Below are experts of layer 10 (counted from 0) of a mixture-of-experts language model. Rows are named router (the router's row for the expert), gate (a neuron's input weights, with its number), up (a neuron's input weights, with its number) and show model dimensions 128-255. Each number is 50 + 12 x the weight over its row's rms, rounded and kept within 0 to 99.
After each expert's rows: a language model's description of what the expert responds to. This comes from a sample of Wikipedia text that the model never trained on.

# expert 40
router:41 38 45 41 49 29 32 55 15 42 52 42 29 45 24 45 50 62 57 49 38 31 75 43 25 56 42 54 70 30 30 52 61 40 60 32 48 55 40 38 50 52 56 44 60 45 47 53 73 59 61 30 59 53 33 39 36 58 48 32 49 57 43 58 61 61 58 36 33 52 52 59 67 68 52 51 56 61 31 49 66 37 40 34 64 69 50 50 64 57 52 67 66 51 66 45 23 64 60 67 64 44 46 50 51 55 78 57 64 35 36 47 69 54 65 45 59 47 78 61 39 32 63 66 62 21 49 53
gate0:39 37 56 20 46 40 56 40 51 84 45 69 39 56 34 47 54 64 55 59 67 51 50 39 51 44 38 26 36 49 55 52 47 27 55 40 51 51 54 55 54 58 63 50 40 55 47 67 36 42 46 40 50 57 45 37 49 51 46 75 48 46 39 63 46 76 68 70 32 63 56 20 40 56 40 40 40 40 40 71 46 22 45 45 40 53 58 34 35 61 53 54 58 48 67 57 48 36 49 40 50 36 60 32 32 28 39 49 54 52 43 62 59 49 42 47 29 56 47 66 53 40 54 49 73 38 41 50
up0:38 38 61 28 49 37 65 49 47 75 46 62 41 59 53 42 49 57 56 53 63 38 51 31 38 40 48 30 43 49 55 48 47 29 62 43 43 43 72 46 52 63 66 35 47 49 35 62 43 47 38 42 59 50 46 31 55 53 50 61 42 49 48 67 36 68 60 65 29 64 58 26 42 44 44 47 45 40 44 70 41 25 68 43 50 58 41 29 43 55 52 46 64 54 69 52 58 29 50 57 52 44 61 21 41 34 50 62 55 62 41 64 60 50 43 50 37 56 39 66 53 22 55 69 69 46 39 39
Description: Periods after abbreviations like J., Mr., subsp., plus table cells, numbers, daggers and pieces in score tables or markup.

# expert 58
router:42 62 43 40 43 41 36 42 39 34 52 39 73 33 55 49 59 53 37 57 50 30 51 53 51 54 37 65 41 41 26 47 65 43 43 34 48 23 28 55 44 48 42 30 46 50 53 43 60 44 48 25 47 47 46 55 57 54 56 78 54 65 45 59 51 68 38 46 49 76 32 49 46 61 57 48 56 60 52 52 72 71 52 45 65 47 54 47 78 49 72 44 46 50 59 32 38 53 61 76 31 72 46 48 64 53 59 35 65 47 46 58 53 48 61 51 68 47 46 68 37 72 58 43 40 46 51 48
gate0:36 71 45 31 57 64 49 76 62 60 42 53 55 54 36 43 31 35 44 54 49 32 50 75 59 41 50 48 55 48 61 40 56 49 51 40 44 57 55 48 85 51 27 43 66 14 64 48 58 37 55 31 61 42 42 46 60 53 49 54 33 70 36 59 37 47 45 53 18 42 47 67 50 53 25 64 54 43 62 47 59 50 45 41 49 49 57 57 56 63 44 60 54 63 65 46 54 49 58 50 62 53 24 27 74 39 50 53 49 68 41 48 53 63 48 45 62 42 37 66 53 33 49 41 39 48 72 49
up0:35 61 48 21 59 64 46 58 34 35 11 47 51 59 43 23 59 25 68 47 56 47 50 50 54 39 63 43 55 67 63 44 67 40 46 41 15 50 46 52 79 39 33 46 46 30 60 53 39 35 52 38 60 58 44 45 59 53 48 41 52 72 63 66 54 33 44 66 45 58 63 53 43 54 29 52 47 49 69 38 59 63 35 45 38 58 55 61 63 66 33 55 55 52 57 45 43 31 62 38 42 41 52 34 64 49 42 81 65 48 35 48 40 58 53 63 48 38 39 56 65 43 39 48 35 65 51 39
Description: Years, month names and line breaks in dates, lists and tables, such as 2018, 30 August 1972, 4 June 2017.

# expert 46
router:49 58 70 44 36 48 52 40 64 52 52 37 57 48 56 48 58 48 46 39 56 37 50 36 37 54 36 72 69 61 83 76 53 70 45 49 50 33 44 63 65 51 43 36 35 60 65 47 57 53 60 66 42 61 32 54 70 75 47 56 33 43 50 52 35 51 47 52 56 49 68 42 59 43 66 48 44 63 53 61 62 57 49 49 39 41 62 58 40 41 65 76 60 40 48 53 31 38 60 37 68 63 65 64 47 33 73 68 58 34 52 44 55 45 47 44 54 35 68 64 63 28 38 53 53 52 54 45
gate3:49 66 50 57 45 46 40 62 54 80 35 42 39 66 54 38 28 52 67 56 56 37 59 57 69 51 54 59 43 60 49 41 63 56 42 45 56 62 26 38 47 44 52 39 47 46 58 32 44 56 69 60 60 46 38 67 56 61 50 29 49 51 60 36 63 62 36 42 45 44 53 32 46 50 21 57 39 50 50 67 45 57 43 54 38 60 48 69 54 63 61 70 64 60 48 47 69 42 59 29 54 38 29 49 66 73 53 50 84 35 40 70 41 50 56 31 55 35 67 37 52 56 27 45 56 51 56 51
up3:57 37 36 54 36 45 62 37 56 25 53 47 54 41 39 52 69 46 27 51 46 46 42 49 33 41 47 40 38 44 43 60 37 58 55 47 62 55 69 52 44 51 51 65 59 73 38 53 59 46 27 42 38 49 72 33 37 42 34 62 39 32 33 67 59 45 67 59 48 50 50 52 39 50 69 42 46 57 38 40 48 54 58 41 54 48 21 28 41 32 34 38 39 45 51 45 41 52 47 60 60 50 71 53 45 38 54 44 18 64 60 46 43 48 35 62 42 66 14 52 45 26 66 48 36 46 49 49
Description: Verb stems and early pieces of split words after a space or prefix, such as contain, creat, allow, in|vol|ving, ex|ce|eds, re|s|ponsib.

# expert 45
router:47 46 27 36 61 60 54 61 75 53 62 49 45 54 66 54 44 77 54 28 63 44 50 62 56 52 29 68 61 68 53 60 57 50 33 48 37 50 54 48 43 81 54 58 58 34 42 61 50 51 72 58 41 43 51 69 58 46 60 46 53 46 41 58 47 73 39 43 68 55 72 48 44 42 50 56 55 60 49 44 70 36 44 40 38 30 73 69 55 47 50 68 60 45 38 40 44 46 24 32 67 56 58 61 32 47 53 71 49 36 62 25 76 44 70 49 53 43 54 70 47 31 52 40 28 65 47 48
gate0:54 60 38 31 26 49 77 29 46 47 52 61 43 48 43 49 47 56 34 36 29 68 50 49 54 37 62 65 48 73 54 58 52 53 53 29 67 57 44 44 63 54 72 64 60 45 49 67 44 47 59 58 51 65 45 36 69 56 60 51 39 53 64 34 42 46 60 61 46 40 34 46 43 73 54 44 59 66 72 74 66 56 40 38 34 39 53 73 54 59 56 53 45 57 55 48 34 54 72 26 67 68 45 52 38 66 55 41 51 54 44 53 46 85 36 59 53 45 47 43 35 38 57 61 39 61 59 52
up0:46 40 74 41 57 71 44 71 54 53 66 43 53 65 51 50 62 44 50 51 61 54 48 59 44 61 54 32 66 54 52 53 56 41 52 62 53 56 57 53 61 40 58 61 32 75 41 63 29 56 32 47 44 69 21 54 63 71 48 53 64 58 52 49 38 64 42 55 43 70 52 43 64 59 57 63 37 61 32 49 37 43 41 37 58 45 42 41 52 25 38 31 63 47 53 42 54 32 59 38 31 42 59 59 37 49 57 49 57 23 45 42 45 66 56 53 37 40 52 56 26 42 40 43 77 47 38 65
Description: Single capital letters or consonant clusters starting a split word or name, such as C, K, St, Dr, tr, in Venis, Jorge, Steel.

# expert 4
router:70 52 47 48 27 52 61 46 39 46 61 47 52 53 64 64 39 32 39 47 46 74 50 64 66 29 52 52 33 61 32 50 34 59 57 37 36 59 47 49 73 40 46 49 47 65 41 62 61 28 38 62 32 40 71 32 56 44 29 69 48 37 67 49 46 45 59 66 26 47 51 54 58 70 45 40 37 33 57 48 45 37 60 47 33 59 54 62 57 28 61 72 45 54 59 62 55 39 65 31 39 46 53 32 46 46 02 40 37 58 48 52 24 43 50 49 49 41 41 57 32 42 51 67 39 52 39 45
gate0:47 70 45 52 51 46 66 49 43 40 54 61 74 59 28 52 66 55 57 35 46 62 52 45 39 24 53 45 49 53 39 64 48 47 59 48 70 40 48 51 29 57 56 30 55 58 48 44 62 69 56 37 38 58 59 59 77 53 39 44 76 53 45 75 63 53 63 43 41 51 37 28 43 30 48 46 32 45 31 60 54 36 46 59 24 63 59 46 35 48 53 49 67 80 49 63 53 39 46 39 75 46 57 53 45 35 56 36 71 62 39 43 40 66 61 61 68 31 39 53 64 45 46 51 51 59 48 48
up0:51 40 59 28 44 27 38 37 49 61 61 62 15 42 75 50 37 49 45 54 65 25 60 41 62 67 40 42 77 47 45 39 68 27 49 57 47 48 55 46 64 49 46 45 46 56 58 57 41 42 48 63 49 54 43 45 51 41 54 55 35 58 39 39 39 57 42 77 30 40 52 56 53 65 52 71 41 57 53 48 63 61 67 56 40 23 35 46 58 53 64 62 37 04 58 49 36 63 55 69 39 59 48 58 56 47 66 66 42 46 48 45 50 45 44 40 55 48 54 41 47 61 43 56 56 38 54 40
Description: Auxiliary and linking verbs and infinitive to after a subject noun or pronoun in biographical prose, such as was, are, had, to.

# expert 6
router:60 60 53 40 56 60 37 62 50 55 59 42 65 31 52 37 42 52 51 61 65 41 30 46 41 57 36 51 63 39 25 74 67 54 35 29 39 55 42 39 36 64 57 31 47 27 55 55 63 52 50 56 57 45 29 42 36 37 46 37 32 52 39 47 54 66 52 56 45 52 55 68 43 71 66 37 62 42 56 53 65 53 60 44 64 32 71 43 70 59 61 46 57 37 48 58 32 61 39 47 57 66 66 45 68 43 60 55 50 37 32 60 65 55 58 31 64 40 55 61 35 32 68 56 47 40 55 61
gate0:45 35 42 59 44 51 60 25 72 63 62 55 36 52 83 61 54 48 49 50 35 29 45 45 47 66 53 40 55 46 35 60 51 65 44 73 45 55 68 56 47 71 61 40 31 54 52 53 55 49 44 41 57 75 62 37 60 41 39 40 44 66 40 35 54 35 46 41 54 55 57 65 55 50 43 46 45 58 30 44 55 54 39 57 43 65 37 38 51 39 66 42 22 33 51 65 47 66 61 30 56 27 57 43 69 36 50 47 56 62 51 65 48 76 60 59 50 54 35 54 56 65 56 46 57 48 40 44
up0:38 29 49 58 47 51 62 47 66 68 56 60 30 48 69 68 63 46 48 43 46 29 50 50 49 59 58 50 58 55 31 62 61 65 38 78 43 61 69 59 46 73 66 30 36 46 47 50 56 56 48 38 52 71 64 27 62 46 48 44 40 62 40 36 49 39 42 41 46 49 54 69 50 54 50 58 51 41 43 35 64 57 34 59 49 59 40 37 58 34 63 36 37 23 42 63 49 58 55 26 55 28 51 40 64 54 37 51 52 56 61 60 44 65 53 52 54 47 43 68 61 59 44 40 62 52 30 50
Description: Capital letters and closing brackets inside acronyms and codes, usually parenthesised, as in (CBS), ICAO, RTGS, WIMP, ÖBB.

# expert 55
router:50 52 58 40 56 35 45 47 33 35 59 39 42 31 43 51 62 64 41 30 54 28 47 46 43 36 38 53 53 49 22 54 68 39 36 31 52 38 32 50 45 69 63 47 48 44 46 47 55 47 79 35 76 67 40 48 48 45 59 31 56 44 56 60 77 69 57 56 37 59 61 62 58 63 59 51 38 51 41 45 78 48 47 56 67 34 69 64 64 49 65 63 53 42 53 56 31 56 41 49 48 67 67 46 67 67 72 43 49 25 53 55 84 49 78 52 59 35 64 62 59 42 74 37 42 62 46 46
gate0:58 39 31 54 56 61 55 44 47 55 47 53 51 32 46 48 43 58 50 55 73 41 34 55 23 48 39 66 72 68 64 66 47 46 43 36 61 33 75 45 34 43 47 40 41 64 78 56 46 65 47 42 47 42 64 40 37 52 72 66 32 44 71 61 52 66 60 59 63 51 55 41 54 54 54 62 43 41 57 65 50 66 66 53 39 54 32 37 52 48 71 49 64 72 57 49 55 70 46 50 71 45 35 44 65 58 58 75 34 65 50 50 60 56 60 52 59 35 45 38 56 48 68 62 40 42 58 47
up0:53 49 68 40 48 50 53 52 51 43 59 46 54 49 45 58 33 56 62 41 48 47 84 55 51 59 55 48 27 49 24 32 45 52 57 74 39 58 49 69 58 53 50 41 64 56 21 36 40 50 41 53 52 61 65 72 32 48 57 46 58 56 42 41 58 35 41 25 49 48 53 63 38 42 45 43 51 46 48 36 41 49 48 47 55 48 62 54 33 47 33 40 35 40 57 51 50 18 60 60 47 51 70 53 26 24 32 14 73 46 59 46 51 19 55 47 56 64 58 54 58 64 42 38 58 46 47 30
Description: Apostrophes before possessive s, closing quotes, brackets and braces after names or formulas, plus $ and name words like Award, Street, Stadium.

# expert 62
router:44 47 70 48 29 58 38 47 32 52 69 44 52 33 55 48 58 64 29 56 55 45 48 45 57 58 27 52 60 48 27 38 67 29 36 36 58 46 43 62 51 50 64 46 66 37 57 40 48 54 61 27 57 72 64 63 58 55 55 55 44 55 82 58 51 63 49 47 37 65 37 58 57 70 68 62 44 64 59 57 68 68 60 41 64 38 43 62 58 51 61 41 43 58 62 36 44 63 69 63 45 60 57 54 51 61 70 23 66 28 40 50 62 38 63 48 51 42 72 56 32 39 54 47 49 49 38 23
gate0:57 52 36 45 52 49 60 31 59 42 42 71 55 31 67 44 32 64 53 50 68 57 55 69 64 65 63 49 35 56 61 62 65 65 40 36 54 61 57 46 50 53 60 54 54 44 43 43 48 22 42 53 45 36 43 48 48 42 56 67 56 37 48 43 61 42 79 38 46 55 70 23 30 70 54 36 36 68 84 30 59 58 43 47 65 51 52 52 47 47 42 56 52 55 44 53 54 37 38 52 47 37 47 44 38 60 53 42 24 64 62 38 58 72 48 40 46 68 56 40 63 48 30 50 65 40 60 58
up0:60 62 69 57 51 46 47 64 35 60 61 39 41 73 31 55 57 41 57 49 42 41 46 33 36 41 33 50 70 39 38 35 27 30 59 63 46 42 53 53 65 50 36 49 45 55 56 63 49 73 60 66 48 58 62 54 42 61 58 40 49 56 49 58 27 43 26 60 49 30 31 84 58 36 46 54 65 42 27 55 35 37 48 50 42 41 42 39 40 60 50 39 54 42 52 45 40 55 58 47 42 57 52 51 50 50 43 50 85 37 41 56 47 33 58 63 58 41 36 62 42 51 71 48 43 64 44 49
Description: Line breaks closing list items or table rows, opening quotes, closing parentheses and dollar signs ending LaTeX formulas.